config = dict(
    experts_per_token=4,
    d_shared_expert=0,
    balance_loss=0.000136,
    norm='rmsnorm',
    optimizer='muon',
)
Below are experts of layer 6 (counted from 0) of a mixture-of-experts language model. Rows are named router (the router's row for the expert), down (a neuron's output weights, with its number) and show model dimensions 0-95. Each number is 128 + 24 x the weight over its row's rms, rounded and kept within 0 to 255. Numbers have three digits each.
After each expert's rows: "comes before" lists some tokens at least twice as common just after its tokens as in all text. This comes from a sample of Wikipedia text that the model never trained on. Tokens count by the router's weight.

# expert 80
router:144106169097139109120097146100102156107149145142102176150146160106149096147110147104104095110163107108144097106105096149158121112149111148146112120151142084158112093154161101112146144112162149111151090154102111156145136147145104151147149098147162153104105116105157140156140158105146110101
down0:103087133101124130127123091143161083165158139127132100126148118142067100145105118125093108138132146120161151128141136151129142147082149106128131128112078125131128140118132134128051156090134135120145105121178134145109117132122128110135130127145125120177096125181134132087153116192151131115
down1:128142125132161123116151076140039141140110178123131077135121127118138132116129133082119067139146104117127150129128164127150136112131135146084127104134102154128145114112094154121087145161109110117124065133119099125134128133128124132128134111108128131126117183190122144107119101129155160124
down2:101083138177124141164120114133131127090120185132134133086130128167128143123137129135150139189104112132132156107122092103091123133121144129124121161187126126113123132121119207130165127116141058120121133114171120126109098106123118121106154156099136127110143128167119104128142130131105092122
down3:127099158089125130120161127153128155131103149105153171134131128088131106130126132081130128103154151106130119125119129140141127132078081130140058096129156097119135077117101125154114143099075114123184083097134095101120104109141094145171127106142118164114094129123132110147140121143118132120
down4:142128143128128178138139115114051121136143135127120145127143211178070108131135123128103137130130125107116146147122126110140129074124142185138176106131129138156128121139136127147134114134126147134104109119073125167111085147128121109133149107098172111101123126127132128119086148114128084135
down5:115112127152117098112134134130139097113141103093197133092136089118145143125121177144119115128149129098115061112113111123130124170077139130125114128129135128139102155141108147129144138144128120159055168064128135178118101138120129113117099151176108144129127128109097148096130132103140117124
down6:127104118139115147133183133129124139130177149154150114168139124129163128125175179184130127128096112121117128121125152113067123096138128170138062129127107122117133110160143144143131189119126169125158091137112128123101128167126076127130110137127158143151129164134159141127140143095137145128
down7:137126116126115130131131144139130125150131123152117076139168137132124136132139139147133111141129129130130111115129131100127115106128125145179145164150125134078088117124138175135128116158154140125136114120158125146134141142136125131139092109151140128100100209110234166146101106181113171122
down8:093093145117154148173129108121124094108120145108124117133124131129137073134144108130127137114115126170130160147166055113149148151091163109090130111146161105179130162149115163149107127118123104160110128126117164116117127127107163096123119104152069154149089129122128106122128124128084098110
down9:125128126120101168087128133145137122160106111108122073102144145123173104124126145117096154136138155122158159099121130122196113130144126128091130130091101130095170113128153083105101150132094145099130166117112084143129114119105151096099130137139123133109211127166122104139128130118134147129
comes before: " the", " a", " he", " it", " his", " she"

# expert 61
router:144111132134172096091133166111109137107128153122104152142144149108152106169121137087102108081163115079147123110101103158145102120172105128170099130127149120147103087137149127105146129112139158118120094147118146145134154178150124151146142101144132149080117131079173147136148140119139097108
down0:103125132151137137120095148100143093126117139046094112143119162126147156147129161127165114119190097097140138136113132128134147153134118141136120134119158107122114116046121138126101164084105160122140093142111102147127136163113136119183107139144134123144131153138148097107126144137086123101
down1:084130155159098135118137118094135163136121062151112112135149112147113102124137143135117129124125130066105113128110109121128105120172077168116145111111132178149117077125106144142128165128146120189144154131129124108148127130103182103109161137119148141120130096104125117162087131120133153164
down2:157127139135131117148170123124142088141143110134097174130127137132129130112111122158096133169166164140151092134145137131118082135131119126130134205104114125186120071115142107114131137100089124154126098112135129107113125118129082172123161153123172101128115169150155128095114145168138121115
down3:104126132088132132076141126166125110125149101131132139071117124106132181187178129119168157103128127110128124144070157094159114140143121161120092100159168129129141142141144140126117092123127137134126126143128134113123136130154112146138157191157072109119143159095149156126134143116143128129
down4:146128121130101111115099112142143153153148131180158164130128143124113125104155132171129132126115127140202171127122149131124154132127088102129123105114148134118155123120144093141121124078136151136092134119136148139126169116121134132152083122052130083137159165125137125126062160119155101131
down5:182108101130119116131131131158126132093134149103107129168130133111169140165114154153092127161169125114142104134162125139134130128098101098125127130138125149111155124147121126111136129138097107140119145131124164158140126096142148146169133210136173101132138135188173128152106124097069120140
down6:096116096099130065106142126097160168123148122083139113142104088148109098113094156153128132141142158087127116146147082086125118095158082125132154129077143139116123101125125103148176130154137114111124152139106179178138126131144111149100117101137143123153132107118126138099132100118143138152
down7:143111105153142140120120114148125090090144125138175132128079111128136123127133124111061128119129114166105111126143122126108152124124178120102131101074148126138127128112112131143135134083087106165159082104113109119108120102121109122131116109106113106101098123032116109145130130174128151136
down8:138087114119110105144171127128128177114090121155101140126171135119125116124112124136119101142140123124178101153170121107088152073139124154156136130160097163149118106066141121128127171089105108109123134148125123151155159135147150147134124124131121110152120118098152099190145113129082158133
down9:137111113126126144163127108151166126106114122095053163136129130134070141148122145126117128094123143130128123099144102107156143116131131158125088175132092167127140097140130065128139128098127137117119130128129156162118129127124131130128103139121142094102156136202062129140159145114159153120
comes before: " of", "ions", "ion", "ed", ",", "ic"

# expert 10
router:158120136104142117107133139104122149101158128132110134150155173122134087143115152119095095078125110114134092105092093158144101097153108163133116159144151117163115107176139089126156168113156155117158116148117118141163145157133100151184143111157162153117108134105165149141153148124154123111
down0:163060122124103118123143131119143145137136125141131097123156131129164134097111133129143125126137131127150141140154146121125064105119127140128122135124165075175138106093124090129101121131164116112114134123112135104096073171122145149132151108189149116134072135171103100124187122142157132123
down1:079128122122149118112132172124123127110082205114149133117087100138128096145125127122140130132129182100118122180140113138128167144128152151127149116128102124108160111132128120101119089148136080128117125117131111137141132100130106120122149123172074189152128143126120207129134128139125121116
down2:104100092136153075130068039140123101145130128114146146132126124130131168122115140129122123154105100135127108111126080135143118123126127161128126162129113148064130114091116108137096124110119092159167132137114131160127116109076126072117118097117112107138126096127152138146116119136105099112
down3:109142143084128147119136147127129129088129090096125130095150148140161124086127129120140128107145140090090116127131121122090128158124117144227131099111132078145118108112127197096120092121134113108137128133194090127158110139127105121106109132125136133159146108109117141145125125094153123125
down4:143155116098124121155122152129144116126160181121165081128124148172123123096151146103128137102103170123128128129147062164138139138130117087120102162126110131117112076188106097138103102134134145134123128118130148196121130131119132101134118076118135083135124120128126153124139073117104139124
down5:144134130132107033176119138131134160126108156151123159123108117135115151054140153115126079136126115074134129113130131120118123130102125182103135147111190089164107114120138138078163118117127154130133111165141134164114126126148114112141128122139116132119109108127141119102128131132121106166
down6:136118175158185079161104126141127119129167144122133127130135145101141168142110140123140089113141112130136129086136117064079112120167137125072180121129128132127138112144149124136078122127098132149177148113120150116134124130132143141163100119135125115149160180157121140130071146124114129130
down7:074120126139081140124141123140113165126121157180138145128115118149126106158147129152137081139045132134137119157153113164122120144128189142128122133127133122202126184140147131129150119132137101144132129129185141124094124123111153128111107128135109124130153159130177096147134122104131117146
down8:141124128107157110125115127113078103180125145130074082165135107152109097121119125118111070113115167137093121088103112175112126114108150132170122140106108159139139118118131189154116140127131114118092123134129132148148170083129132154117106166123169149088138131146120135152130091133151128103
down9:145125163134146133187125140157160101119120124148136139137129145148137103115131144140098106147146157142152126152129137068096128083132116129087136186100217121109094193129123138121133137104137114148150119102121098121123094093159127165127132100131131111124142174124138144118129141136145106133
comes before: " |", "–", ";", ".", ":", " season"

# expert 93
router:140122139088122104123097183112098127115139136145111150141148153086141117149101163119103103096162113091148085081091105142149112089144119144158119127140137109168109126170162086107148142120165146095153098132112107140167143171131108153153160114146157134107127115095139138145134138093136117126
down0:128091126148112137116102145129108130117143118124099131175109124091101113129105123151147042141115104143128112074130128116102112079143138138115111138135151133143164164163101141093112136152066106105146108128129154153129133128125060134135123126156113120127131158159103134138156165084108151125
down1:110071152150134169116147164127121163120143136152112140158127120222117097161132096087102159112103123143122134110101105130117137122096169125129131129141155100128087118113171073127115108141111142162134107139130149166127140129151068150125129125094128158106122115138114141139136147130107122113
down2:100157107097079126104123139130131065124128173087156109168164130114129156130132143119153117050129079121125113161156132128143126089158133137127147129157133114129119145128101127135117120136133137101141150116127114137130120124137137136097102136099140061176139093122129170110126132129127127065
down3:169153110124099097116112167116129107127117094117165130156107153125133105159144155114153136135116180097101131176134177121121179153158129126134130127133126115109139127131130165117165134128100126127100126117163121136096091127126122121147123114126135098161128175128194140115078070139134172123
down4:148129167122135134122176117109116128131098146118112164177097135159090101069147139130155130136151127124134165129118142121128133097142117132128130188155128127099153178154168131095178125128115129063132146113121172113094131094142128119071130121145129127120127154135108140157136142121172108131
down5:102156118120153124134109109135118126089130082076128140160094111128118140127107125149086130122132140108129127133129109154165128124113102126074117094098115127159128114121146134147131140106124107157028126178118123179080106112097154121132100147131123124133126133166140161148115134099099119155
down6:193101124133186140123121104062132144119163146136123134134155099114129144141124139120108112154135120130128120157122123107134136111097104133100093135157147149115139168117147130082125131108122122143108120175112163106118185150138146193129097120127187127132089136129130177123137120140144128090
down7:135143124152150134126138108135118165115189140130127110134131094112129215098150125096108128130186104120147118125144099120115112117125108133175099119139135117133071100125146107118149130125172163156131164161125086129181129142130130114112124130103131127158086118169133104128134131175155121125
down8:141202115132131126174147154133129096081125155128160109090086129129134130138128154181152120163133136132145160144135104177112115152126133119139143168064105151097151098141134154125141169139127125159143183124115125170145162123120122116108118124151081146126132112158145135124115138130117148110
down9:125088109131118125158128166129166127114166138115136087133103123153180128122139171139106145100128154138122132139127185132117132142103117124126124129144161128109096130059153131129139168109123103168128135108151112077048098157125117143099131109105116110144133132123129137130185103134120136096
comes before: "\n", " ", " 1", " 0", " 2", " 3"

# expert 42
router:157127149088121114121093173101101132110130125131098149132150156104133114141112174122102106095151091100136078105107105140172134093157109132130108122144153091165122119164164083112131158121149165096147121147105118157158138164133100169152167099144146133113130116102135144132155137090136108120
down0:098131086129092126119059150119145142118095114085061103139129129159127122117102130209125063087139134116112124135129105137129105125151151139153138110134132101177110142140130138131105140096107129184170151137159116115119127118123135134117145120101145137119105091135121130129123128133141168114
down1:107113166120159119131181120088146153103119131108127137147107100124127146116151127163139121090137147145128124152128113144172133139163096151147127135134162130165110169145123115125127130127143138135131142145130117135192100114111147141091098121133187074124150074128078137105124070144154099103
down2:104133124122067150121097181116128141177147135083128148129108139122152116133122137128094153098062164132098121143128157125122087155127125111155181111117136105147126125067102126140095206134155121152137131085105133106136136135128115124121166107126111121121138106123130128107140132113100131153
down3:091118154161143137090120142083117138111063120127125163126125130170128071130139115115119137172134130099121133138133116147148131174132161126159128108132121128110137111106152140141150133096150141124134122128079110175157107112133127154211103170147074117118129158086125124139128123129132103123
down4:099118132094125136149120136169143119113146120140138123125110087137124128129117134134153092141131149082119129103095164121113167121130139111128133102132109113103094076122192133117114135148166093123122131083157141127099089191116111120121106172123114122158132076133063175132128111142125124156
down5:125115145105123142072160127133121130134106161178138124162102087116163140139128100140106178117148080069101122107157149149136130129123129134116093105116125166117143157137135156103118134137093119185138133140145139162195182108149083121124133126145163152132127131141134148122101116132139126122
down6:102107124151092146082136121107145151113118097117163130140122149134142144149131073132166128159159153145154157127143122114091161137132096116135077116104149115137136095108098125126137148131135124119157045129137123129127115088117178105120145167165090123118120094139150147163138178122140122112
down7:136134137118109129107147126150157129162052143098125108085105143141132136134091129127156129134111129147168142125136142113153114159119140144140141137124109161099158157129101125121127166135128185125140128149149171156116128135180140180119127146088200109122113143134087136144140117077146160133
down8:105098118131116059129146135128122133132154132143124147161125136116146080170140104102143087151151099135139121124123173181130097110129134165105132111123154118152078088126128077188113127086158103107123120116123122135153127119109078169132142125119104150126075134123138133161128129135098128132
down9:122159130102139107143081108167128137128128138098129131177133137127106129138127112151112129156101128131112095171130126108151130081138137124166170115115131127133167133121105088073126107214151129127156183114157139159128133124113137086091114124118144116133132121133080124102093111121099162131
comes before: " ", "\n", " 1", " 2", " 3", " 5"

# expert 108
router:145121142088147108127096179102108130112137130141107133148149139110138114135100174123095102098137116075151090080094116157157105097151113142121132124140145099148084122166167089120133134123161143091140095132109111174150134163133092161140134107141161136101121121085129137138124160088131122116
down0:084123117148079111129120106146131126137129115100147133139113141125086158185157138078090122132095133130130120078148138137123128121110180121146107100094154125163123129122126135121131133133120108124134105128128099118128140100105196082124137169136093129091143164171097172109091106134132118158
down1:119119177117129155130107160085147161128113092138131158128099118134119171155173136132141141104117151125129129169168127147111184135106113106133116132184130112158116091135166129114119093092126072114127121128092093125129120203125127119130108127131160136132168125104140111154117167136134152128
down2:137105139145137137118120150112129165079136124129137143147110111115099105135102059128145130141120091141178106131128129152114113107118147130187103130087128132187129114118132145130111149100110124098164145185139107106143173161131120130141174107123130159186095128119136134163123127084139129112
down3:169107149150139195125132157153085148131113096144139128106132072124124123133120169092129123119119156129129140056114122123107116152121117120155127083149171148153070132124129141133132113122145106131143129153119087133133148176126100147112121131132112180136153130114117160076153147116102125106
down4:141115143112149127136135173136122136138126177156112121115167137163114129172133125173117100152153158179129148127132129221124142103173167131118103127079127155150084108128142164167101111119095123120131121146117087146124142127137121152140182117125134144131113131132129096149138099113125127113
down5:112145102116149124150117126087084149120088130088135187136110097130151120155214130108134135133129126131145134166137149171129093105119143119112118160119129140131129090127095127126114177122121129128139100125101104115115165105146122141144140161154126087136078128132133116124169116069132117096
down6:126161152194062128145119143129106123167133167181140159153125131146131160086149130133118130099172104135142118110112108170125125122135089132102125118134114138120151050118116094117110116129146111112128152127084141132173116116155127116122129099130114107122126127127170124140113116135173119172
down7:097128128108146116179133102107120144151138131123118141123118107145139170100155110138094126127129208129103127116138114158066129132176131128164084130169149118138141131086105132106149111129110130149124120093128117133149121120211157137180143123121135153143157123151137110152133122098126098122
down8:160116111119132142130137108138134132132175132165090118133128140086100141135116137106082103066136137111116132082137082119127126112130135114120130168144186164154113106127100113110129158128123143152128104158118171106144184148112126183129126133140207108113129103123132130128147159115148113112
down9:135155065115104097127122124133155124145136149152127194140144136120141191140117117146157150075081163124136152104173140144137124119138134125117146118125106122143162130098164167105128101121134164115126093087122137127153133120141133093105142131142128130120101129152110107103126131172173067126
comes before: "\n", " ", " 0", " 1", " 2", " 3"

# expert 54
router:170129141108138116120118144095074169121137136151115129152179154104137121161125158104089136081148109111124105104087100141151116122136115133143131145141130107141117101171142112110173149115164192118156097129104116166160135153147089134141144113148140135095122110099179142138145131094139108131
down0:165174114115105163165184158108119127139164130144117094098150110126161127143129113115124184131131131173110170111117128075125168118093123122123167111113108123154124120114127106121105168172157129111087141134139106120112085133127129099077132115140136117125138120146102145116119080116130154165
down1:166121153119174124186130117082139154122067129124113116102096121155171099124116144134133101131122134132127134125143178128173123139131153142149127135113081108130053132163131170130159121134143147130119174128127077102110110182122101120119128128145134110146130114097110111156131121151117109118
down2:127131106106084077133097164116151129199135103102125178162107105162134108090155152132111152070097103148078130138136134119118147137177110125115117145128132139105129125152158146110159129128114175098117137145111130128127120125121112127127139111128114147104087094133128121127170144159086092125
down3:227114114123133118148100168153086134152129173137138113116115128106160148119141074124132147097138090116127127092146125123135146095147097117126126132118103114077117127097124073085165138133172121135137112120127110117116156178135146092134129136122105128147160126138120131145155159130134141108
down4:186146134142119185093129120144104131135136130127128108128129158132126115129142129193123129080107110133082134117121115122126144156084163136126141159100131133118129138143140162094087102129117133117135128156146133123130131103128194098190149162125137088076125135085155159146148140131113132101
down5:114152122112121146127135120154127149108159153182139125167130136157104092127157113094116120123130128105090125107127131147082159060150179163167134122101142192170143128145126102107124145146133159131112109090137117178120129138159135107111084087135115128116157120082121129132128129107126129122
down6:133082165147095105125085161108137105163144132118128098132159125141133111123120118113111149179152110111158126082103132062120124077126128122122121115122120149134132204138093114149110173127132137135145104131129130129116067091140124175132108102111124119155145123123152159144133089120134147110
down7:123129078115133128101127135113122128118128099124086138125160110113128154148131152133113147120087092130146161169132063129140143099113117168129136114151135121145128137197129149125141099101150139174129132080109127168180119159121131130111105132107164150192143113123144165134145161113149110159
down8:135144105128140127104121134120104137074082095146135102081073167139136127099114123143111128133123145095143177135104130100113104121150124180142111160095082132088125150160117135114122089109102075137096126135089127100150173130150106120133120136137128143115128162126119099145110142156174150143
down9:133146143129119128106202122139138088151101135182114095132128129125181105105140109098118194122190133152127138120159181142113152135124118152174151129106105154173143121150120149122160176143128167106127146120127125122132162133133139134127138173128134125129123147123144136082128142137144126156
comes before: "\n", " |", ":", "==", " Born", " The"

# expert 126
router:141114147087135113128090142083094140098135169136116166172145150113151105148108139119116120121156122100157091119113091144137127115163116139160124131168156088168105099167139079118140142115163150094145079169108131132153142145145098141139144114138160143109095131125165143148143133113135106088
down0:121156140119164136096070167124118158128118161109124116132158108113128128161141140120159120082131153124175154127132177112065124125130084120151158060132143133108118114129097148126161146195125158120128161142108135124126128125116144158167110133156097097154114130137119110124116135147113121154
down1:143112130105091125078132154115143153118141097126111149120159124088133119126099132126121115126092114110187130132148121160123128086132117127116108144164114131105118135141101086106079136122130161088129170123125131140121128125112171130189108152123138127163126131191129167128184126106085088111
down2:127067135147141130141095089151114119142126134152132113119145138144127103115157099124123137129135127196142157172141077129135150102103164138140146133143098124117124119138172125155104092188126110102088031145119145113131112104115139132134132129105131115159119137107097131104130135155105135136
down3:118095141137152146143129129111151141141116126164163130161102128095130099130109180115143153162154152164140123127129122122121073121131144149149104135107132176103133111094127111137161171108105110107120151157133150085124137137157134141169113121114153065127166121119169140096140093161137067120
down4:128163142131120109129121136136156145089113140121104154124152114155116136123144142157098130111129169122132131135146185144162127107098108140159177108109115137198121110107106210104132111159143137169131095115065140098168116152154132112134124135121157097102104124124142143131148109131151139126
down5:122122097119131109175075122140182104118107116129129142113094135113108133110108066106118084088168144116130098140147131106136137115127143110124125133130133127094149093129127113101123165125078049101162130103145127155125134158141097102162129125104133133125111138158104093117126133170114126167
down6:090127105143100134120126181095134141087140084154148143176108157128145169129119130109163154110133099107142099128142121143143100128124210145125127132146111129127155103073087177109120128128107106126110114142102121134129173141127111118146135144141112122127140118138148176132140081154091127156
down7:133138119108119115150155173111121185136136167139118137126175099157124126139148130115129128116139137159082109152094126164119133096101113178083146124139084143114100145122195108091111140118162130139097134131122128141127157149125129110127130115130139171155111115123098074131129180080133138150
down8:088127128202121110137109151127073122119103105095129078172112093158130128127107130137127121184124127116133113136084120103135154128134127138086138120159107125072128108116140128124120119106124067113117146128125118168168118143121102103116135170129125159185116139143160141108135145098126107127
down9:188155107127110146070101125114133087114131120125138115104113070072125120107147144127135181129083139117150115120122108131138113122054098126128096134112177119138124154151134096143107164123142127117125163158135127122160138104091096125168124159141128139123132116132119137112172114164111132136
comes before: " the", " a", " his", " their", " an", " its"

# expert 105
router:137115136088160130130087140106096152111140153143122165164136155094162102150116128111083101114162112096134098119115123132140144089159118133145124129160146093163104102158166110117130157122157171114156098158097116139135138160148112140139145079138134168095086143120161141137120136121172127097
down0:159121118119127123122145128171096065159151158092175137122127134120175136081138187119115114113156111158119116124129088169163107148140108192097151132124144156150130130112170104131148170132120113135158128133131158116129148188111128117127089114135117119120124129125128079120111131124136155128
down1:133095090118130110136090146140126117129137134124130073114140091148095082101133113118139100138135100124097151156124117141147110104120130106128131105112119115105101154154119126136081107127130145103060139132127115071129150103149133225145144133100153109143126132092135133128182119147128155133
down2:126106120117161135180136102111132200126124148107123140122123131135133127131126115179146100117141087097177102126152134157152158128125109138102113102129102093131102161156154141100147094175187136151133159122134116132140068105130135126101089140133120119151128091156108147103165143127136111108
down3:128163117104127150147125107115136120152136090081135152080099178120117091102149106164113130146125164142172111138133134098124144141112173124125145182121146133161127153100116110104098160149120118122176140156097163116112147112132119102112121139094077139132090152164113113078127141129115126099
down4:124107143170121136128123142116134147125126151086091120138146165129130136113128103167128132128135097141129143132085083131134134118112126128144161115128149136128138128191127126068127095137112160115146165149073152114151087165059142113060155127126154173119129131129156127115131145159104140117
down5:135145144135149133157104130130126143145076117106126165123130141128114194112127134098127129118081126107134121139088126112125118135128143101105139176115110124185139124112129128116116121140122130082124158167128135147142128151197182127128127131145108132136083127152100078090088132162109115071
down6:108143087123130158121115129161149100131084124114158126127106126140165119131113119107169110164137101128108141166175136119096123137197130136085080163128122124134095160146141102151143160140145147119145157143121116101110137125119132153108142130129126126112127126183147091149087122155203139135
down7:125139134123135089128126130035099123157106136119132117125150122168090195139145136149152132113149127127116133140114087121151127187122146133145121100159121124163112078096135086074096130152116130105135122133133118127127127127131129125130104137097143158145116159102083100110158155105113107135
down8:089121105115080131177102142127141148126124182153114127144113114171152106139083127151104122133115201080165138122149099108131068117134112130141116099117130106150128130146105134120147117088144123136144112124128138142154155157060153129141121122119117099150135170091109095130157130115128131126
down9:134128108124130116135132138132101117098186123153140145149140147129122094137115168093121105121123121060121134125146179102168080108125147102127141170098166128106095127144120147118081143088139115097174174121130152165119123100108120133091132126160164125110131106123088111127107134089148111145
comes before: " be", " the", " a", " have", " not", " make"

# expert 66
router:156105163101147104135091147123092143089127159150110164170133154108146110161123159100097106117161117092139102123120089132161147113148124140139126155170143089164113111138159106111135145112172162114149103176114117146135123134155106156135144090137152140103089128115162131148123167123152104096
down0:157113139133111115150105178142136168146146141156153136126144123174169158109217157125132126151138155124158132131139153105146130138134114155132180167122102109084153104086125147134147149137127130163122121172141163133096117125128139111116152167110107122173100119140113155140113112136131104098
down1:117146115116114138131089128126137152128132155134123118099113123137120145089112136121127113056120132149106145147124083198084122136122068125143123098117129112156139107129177100122128127085144123128128106125125131206147109162121119133099134101128156106145133142114137124107098090128122061150
down2:154129104145108097109137170145104112192101111162162109136130123150124108121142160156109117125126165140126140115108141119154140118115086170114127138133111124134099120120110123124149136082142151132143122134080065102103186130105162111130143139113123172139103157175138147170130132135184125141
down3:114131144116141118204107125138091125170122118124123132132100113147088160124149122144132119135125128180140102136161139143131153150138129140137202159133124121150138135163107110124125123144131146138109112122140128126126045077142129128065132113100147072166103128128123131122108156159145130135
down4:103172125088118140125156131079125129171135156132175127106105129060157124139132159142129128187123099132129121123134167129131155112110119101109100133148130129111126109098075115148136127136145115166144113142102128151100125163135105140128105167162066127135102119152112086156162136135132121095
down5:137123128118121134182093131143200115117085137107133133133143125106091130121113118112106130127134158145122116161160107128155128113123125153128113099146115140136159128118129133099138179145098110133135158139095135149038148168078154135137149165076157121139122153138104130108133151100099110133
down6:145162146131127120090158108091126142128124108151079120140139145120169059132120093175199132104126125100156189130100117144086124112144117124156141169117120061112127110124085149147095123111133128083128144162130127103134101142128129137142124121120133111130124113143123153167127116128114132123
down7:135133159136141152109114084132134143070088141135146109138175121144142105139111115167129140132112123125127135138146141138122138108129134165147138131091126063118112127165099114112051133121095163118128134128132131121065104134118082160157148093143114138145100136119127125186133088097106127132
down8:096102153102128123092132122178133118130138158119134134129148132150104139104111139141105136092128107194100136121128120160159124126117147087161094073128138166118122080131175082118169138128159128127128073126130129112090161164159109144135132120134131146136130112118115181155131088126150142150
down9:119162131108151128107147142118112066121190061158120162125112119116130107138128126131109146110124153101124154182096136142156136143138135091127121133099155157100126113110146118157132153140162098083134128102129108124138167132068121157079121148129091101091137138134158121133143158112149118126
comes before: " the", " a", " his", " s", " other", " c"

# expert 40
router:135110160089160107122094146088113137099157133132114162161135152129140111140119132119076117106169109113144086111120094148148137119160118140160127148166140099172115103154157115110138143116157147108151073147114120159143137133166093157147142109145172139091110118110180139138124151112148125093
down0:130110123129128119201124066106127137140091115069138124103124157130150160123154122129156133123111124132119113141134128151168140088120128115106145120142163088133135125170144111092106101126161133086170164100132172140090129133115136113074125099121114113100153129130124121087129115127132109182
down1:143090136154125125139119107127140152175121120129103176128084171126091148115080122132062155141128129112119130117133134110156107123133145133121170149098119158110122060135100156120138121140149222142122132141120149116119116160130166124128161097101119108132127126111130125141131124143174135144
down2:115119126133099113126035161135123112128126121062161129101131099142135126113164129121124123124140145135106086158110140115141131143114129092139091141092159118170128139172130127141122121140174151124115091130157062146135119116126126131137122130140100180121151162109127108116123102111178127151
down3:133116047132142095142104142147123144132149166117129118145091194113147131120130115118093128110136134152134162116125156157127128131181093122121114134117144179122136136137131106161168125104148120161142081105125124136130212124142129150101144128191109122125131094128153136127117146126129128126
down4:177129127126091152091129105130112145130126145138122106129132102159137135135200131135133099144089142121135100088095088150131186150125154145114144126139132090113125089137144121115143128122125143131123077136147145138148120154091129120194143127103129071145073133168129136134111104118130137171
down5:160174147120129119091208128136119144130155106132117152138067136137172133109127129135145137139133087129157095145116129104107131102188154118074137108153160149097130110140104096139109124158127164127153149110153139158134115118135107131111115096100127161121134134145131131084078151158128137135
down6:150140149140113114125111175120122123089151178081111135105121112119178161133119129132112080158129115125124151145156127121116144101101140161134120122137112121133165107150146141112098127123102137136176126069083137146135126139103139078108134112126120157148142130143122106091134207160158166125
down7:140110121117071106150139126114123138139129122166177150112103138135115195161080165096129160106131136129150066128119133155174144092054122104114121139151089175133138138114137099149123106124127152129150116149151121146120130138124110132111142170131129129180098127126117136138128142134123106098
down8:118110106163161125145109126148135125120139197156144129052107152125128149103128109120067195129137116142154126121091150140137102084124104132130151137110146144095135124140123080130118136126128122125146128081169125109155141103140135133135158091160110097118121139137153138124098098155151170129
down9:111115158108138111125122195118100134125139136124131141162133123154152168123146150129097135167150127149143095124129090117132142120118164114133161113126139147179175137124127118112148135185145084113102125146116147159134086176110139127108127099126168119165146117097148114080117136153186161143
comes before: " the", " a", " his", " he", " it", " her"

# expert 5
router:144110156132159108093094178128108175099132180138117171128150143095151105158114168123105118092172111089142106122104090141131135115172104129165080157141157128156126126142145115110142127100128147120124132154108131149139130141148125163154150127151116136088117140103170159152163145120139098128
down0:118088128123125163156123091164101118140128139143136126138080069124112143129159124100153162112139126129141213092140158128102128175113146128115098115137157088115100105152129093162124117134128118102101146095106164104128164138135130062123126092134118151136139113156131125130148142131109133122
down1:135120100137126166202104118161134098127132143128091125141163128154140107134122139142139127123136140106129118138162160147121077091158153120174123142091091138117147140131151130125144144096118124107117208131084145115180127112115135165126147138117116123118126097112125161147123119092129143066
down2:136133130129123141123127148119132124077180164120165097126130113085136148129131117086143135114129186106176127143155131088127161102146127172132171144136135105122108050132126122132139146123137135128145140097078089125118110074135153122144109111124138130166067134111109123127116118151124152126
down3:134132155147117078173090132136140115136125130166134125122169151128140140153115108139152102136114139094153129170129139127091126128140130170106135125144125102140129116133133079129182130143161151110173122167133178116131136072133116101128158130174180118111159141141126129119152146077095115168
down4:127119141146117123108133125059131101128134118140159122161130120126156089139128104168151159094118126105178118141088114122106157073134127127134119131138186128128103154142099176154124085146120151175127144149134121118129137114124082152123132128127175126131113093124098110113107181123110127181
down5:096155128126123126142163135112110128127133094132130109123099085134126083110129134147099126130123147118135093105112097127096120139164128127129130159108130141102129155078126147137185141121127114069122124099051101139174128131169133175126136082095131103136112132147118140112125173072125124147
down6:133134124158118149124138081199100125109151131144124101117129130127113131124123139108156174166112066129119127142127156097125143093133108173111080141127128154120127152098131099136123140143144144127087140147129111185129135082117178101173086141128190132125145142125129120142135134108128091132
down7:126111150120074140128141125102091162151144136152155135119158165153113118107158131125122132098134193071107128152123194146132095124142154131142140058131147127130143128186112126109141128139104136084100125148123158140128106125115113140126122155131118146096126171102122113088144113171126130121
down8:095138128123174134114113108116087168136154130123121122110056104155115155119146083075155087123069188146121128128133103152158153131128104109142124160116123093131104167179128139137137128118126113138102113125119128127124151107076120096165126126162136126107114117134099144125135114117167122140
down9:130175144121115125113147141111124127118068127113110150140115078166111127094140123090117130142106177103074109173169129134171188112134128091156129123124128131122131150123117124130135121127117124114171115109148123065130122113163170128086108126161115112123128123088116088089154116129134121138
comes before: "ing", " of", "ions", "ion", "ure", "ruct"